Experts of a small language model: a softmax router, 584M tokens.
Below are experts of layer 2 (counted from 0) of a mixture-of-experts language model. Rows are named router (the router's row for the expert), gate (a neuron's input weights, with its number), up (a neuron's input weights, with its number), down (a neuron's output weights, with its number) and show model dimensions 0-79. Each number is 128 + 32 x the weight over its row's rms, rounded and kept within 0 to 255. Numbers have three digits each.
After each expert's rows: a language model's description of what the expert responds to. This comes from a sample of Wikipedia text that the model never trained on.

# expert 53
router:140086183109109130145140106111108153113130096154133196086137128135128113118116136122090109090164110172148167073155124064112109131197146128170097151107136038184111193092170097158142140091084132155145074070192147119107141136129128130097111092
gate0:217126129170096077151198114129088162163072133151116104116197159124131068133059124156096094123112113102144097103127139113113165168172150103128145111139122138148163091151164143154130124065119134130157094166147156142162095132119165105045118086
up0:184051121150087147112068182131055166157136136129109111056169134112111141157120120117117128151121155139076143113134116132113129166116130139055109107131117131058100153129126154157159127144120113219154146137122127171155118152094116097158155108
down0:189092118104135120127136118099097122143095121108192123078157099142146116125089184139111171124145127139133117082152143106162098142135128133054069113150115072125062163171103088133134150137112120169124114124220070064076118155168089075133109033
It responds to: Nationality and -ic adjectives

# expert 23
router:037161133198092168177094087110105158152176173147147136122139061109147104107169164170133166106061197143139148149099168150107076120189195088098078130116126124158134104073150091142109102169091139167180094145178148167169138077130139092137083140
gate3:095130084183087093139156171116092147090094109158171085123132200121156152149123095092084125134187122174137159158146109155126137120127126115145167162104152096173157148181132118165216135160175114128100170110187153182176070134184092097166177163
up3:148091099087133152122124151111142119147120131117150163136121188132112092149077097122144118117117094140109160088170098166126132100126119090147177149132206107196121111149146116164179102175188127153132212187130144139123050081111124084133114149
down3:092149120200108098140090165207090175126167195081132146154165123099120120149101146159121107116155112091074150150122155146118128138082114087147141127153217127071095110069099195129142145154125127027105089108103162100146133091141148178119132129
It responds to: Headings and years

# expert 43
router:033086147129135129107126129117122120163144137113147106175118070066104078184215086137099141087142116122100113116161121101093104082151175107139088178067141110102099145139124161162105124164163112101133093135116073123086104102102110151148111165
gate0:168132168081102071132141146180098134118112153142131131134137187105158135084091122152098077154132121140182133166101128137101123136113084171107122141175124124143086115123074088159102140073137114172101142107103143093050207108095114145152158090
up0:112112182129126168098111072164154182127130090088150114169147156098097127115092102073158152126155119125090121111074165156087126126145122127178112107096108152139087197091157082180144108145148121179118148114150111138091172088109141118172111127
down0:141161128135114157071118115130116084169130102116164098134099077182122142132164100080131100112108102148155095141097179101172126148163126081151096177153109135111117098109136181141055148158172136162176141140194131169143134112113161098098161137
It responds to: Punctuation between numbers

# expert 52
router:142076126136191110170092075157054112170189110111130196156069095126145132100118147054139143104161141140130175123156123068124107142145104123150157119148135129125082158148141116104126182152140152174123106170199164209141034161092130128094132118
gate0:202133188219145158072171153122190146173162105119133121145162110112111137122079107146145137145110073128166140174114079116096150125165112119134127143149137152140082142101124136119153143112157114188130122112136141118134138128133133154105128186
up0:140123086114095128098132132129132103126116173122118079145132145155134122137133110181149180110177145135098163141166107158086116078132131153134164147143080154076186100113167119151077098120146132115090094097176106159139156140084127148152129109
down0:143115128115126144080148118112180162107059159113099124137139122110110126123178129169115138095092132127107149161161098163119109077146116100124087134120130085148160131127109143064139087130111173166130103172072172160185163125163139106177077091
It responds to: Vowel-nasal syllables

# expert 40
router:052130140114110112167122131176134104127153155112131200150181117098132140207118128106148116111116137114164165179130152093087115159173087106099140150111130134114161151136115122117158100104154112132153146078125051071131168132131152159165130096
gate0:203135113102101069083150126152146148129145116115134125170142090180206139141085136145114143177130135205180111094138141142161100126147163140209139111169113145132151131111082119193164185119119079142159156131192156066160130142124114095085153095
up0:119100143135109122130130103138101103122117103094084164177152150128102107089136093167176124121091097107111109170106073095041146163112142146064120078153131159093135090144142135104195050062163077218127151114076107114053130097120084146118087130
down0:091094092130111180156102136103126152145132111142135156145150150107092161130142144100187168111133163129128156148090133167060147096034138114059067158159060196118069105100141173210096125081130070134092125143112127114114139166114126109134130059
It responds to: Newlines and field labels

# expert 61
router:117131197062136075114160148076137134133145167121168151175130111065144134129119112068177144179067130061103086078121099161086123139177162126074177132125138140132068151140158175106165145135141141168157106173122103175155073178152173105138087122
gate0:155094144220142110094116203132104164124117132144131118147133127126092216084091112134124092155140134200193115121169086133140139130152103132124191137135164150161166179157099118094170141142085153112156169116168055072124128128138135169120122115
up0:113116145168148113120122090157087101130111153149088064190123178167052180175163163114154098127153093133151138141172142151118123189124119152125148152126127122116129119109140131115114125126106121146122185126186138059179126171140093143193145122
down0:123076176166166103105199089145129121111160089122079147118075149131144096146125160097171103172106154159149130120022156105123134142171098148181130131119153151104105113095130121127155093159106144115134114123147101109126146118103151196087117176
It responds to: H-digraphs and open parenthesis

# expert 27
router:097128126115136196228126146136135093164110167143183137141144140089136082173149134147149109128108187103208157067116125122122126135103122111090107126199128134144126151118179085129118137145117200136134089144188114099096122096125105088111131163
gate3:075135184107118149138101080145105116100081084177138095095117137164124073056042053091115080123118112126119132207095155105081122125150136148086113121225118189155159116175130058114139178111163127155082077170097096083088145155129142192088036155
up3:136116119102112166127144052158125130132091037154098082178161103167097112128074098144069089137142153150137135155105182094146122122117080103143137174183128113093197108114132122163146146145119113132149086196116134095174117115146118149134053116
down3:170122113146173102081135119171163080171081117119126151079167152116171124140126118158136113091141123068140132147068132135091102117151129172146113105108104125131128117137120155123131161101104134111143163138087107047133140114119107172171107103
It responds to: Year digits

# expert 5
router:045085128063119175147137158140126138145057101138133149139116091133172067148170158119173213117117166100075120123137121139072156068150131119156120133105151152145183129104162156121096076138121146133139119173136112114108144142185167158092082162
gate0:216158107100131187141066163130182144130116121150069113138133136141194151126151127098099155080132092224174093092195133154167126114145108092203144125174165119144167133138168127109068219118160073124127185157120059142116118124166126116143138170
up0:147162122110121103126178171119128153129080125137050126123152150162176148126162156123104173117162124203145102142079141137154138152097152128123146171109107111150183105174119204096093127109133136165126158102123146124156116190161139108126139166
down0:096152129128082133140148201125164173108098162131096139137106101121105180179126152130124139066158180137137121107100165137180127111105069081164125120116125134130165110150097086066103134163133105130070139126097166107120183187158149108154118133
It responds to: Opening brackets and quotes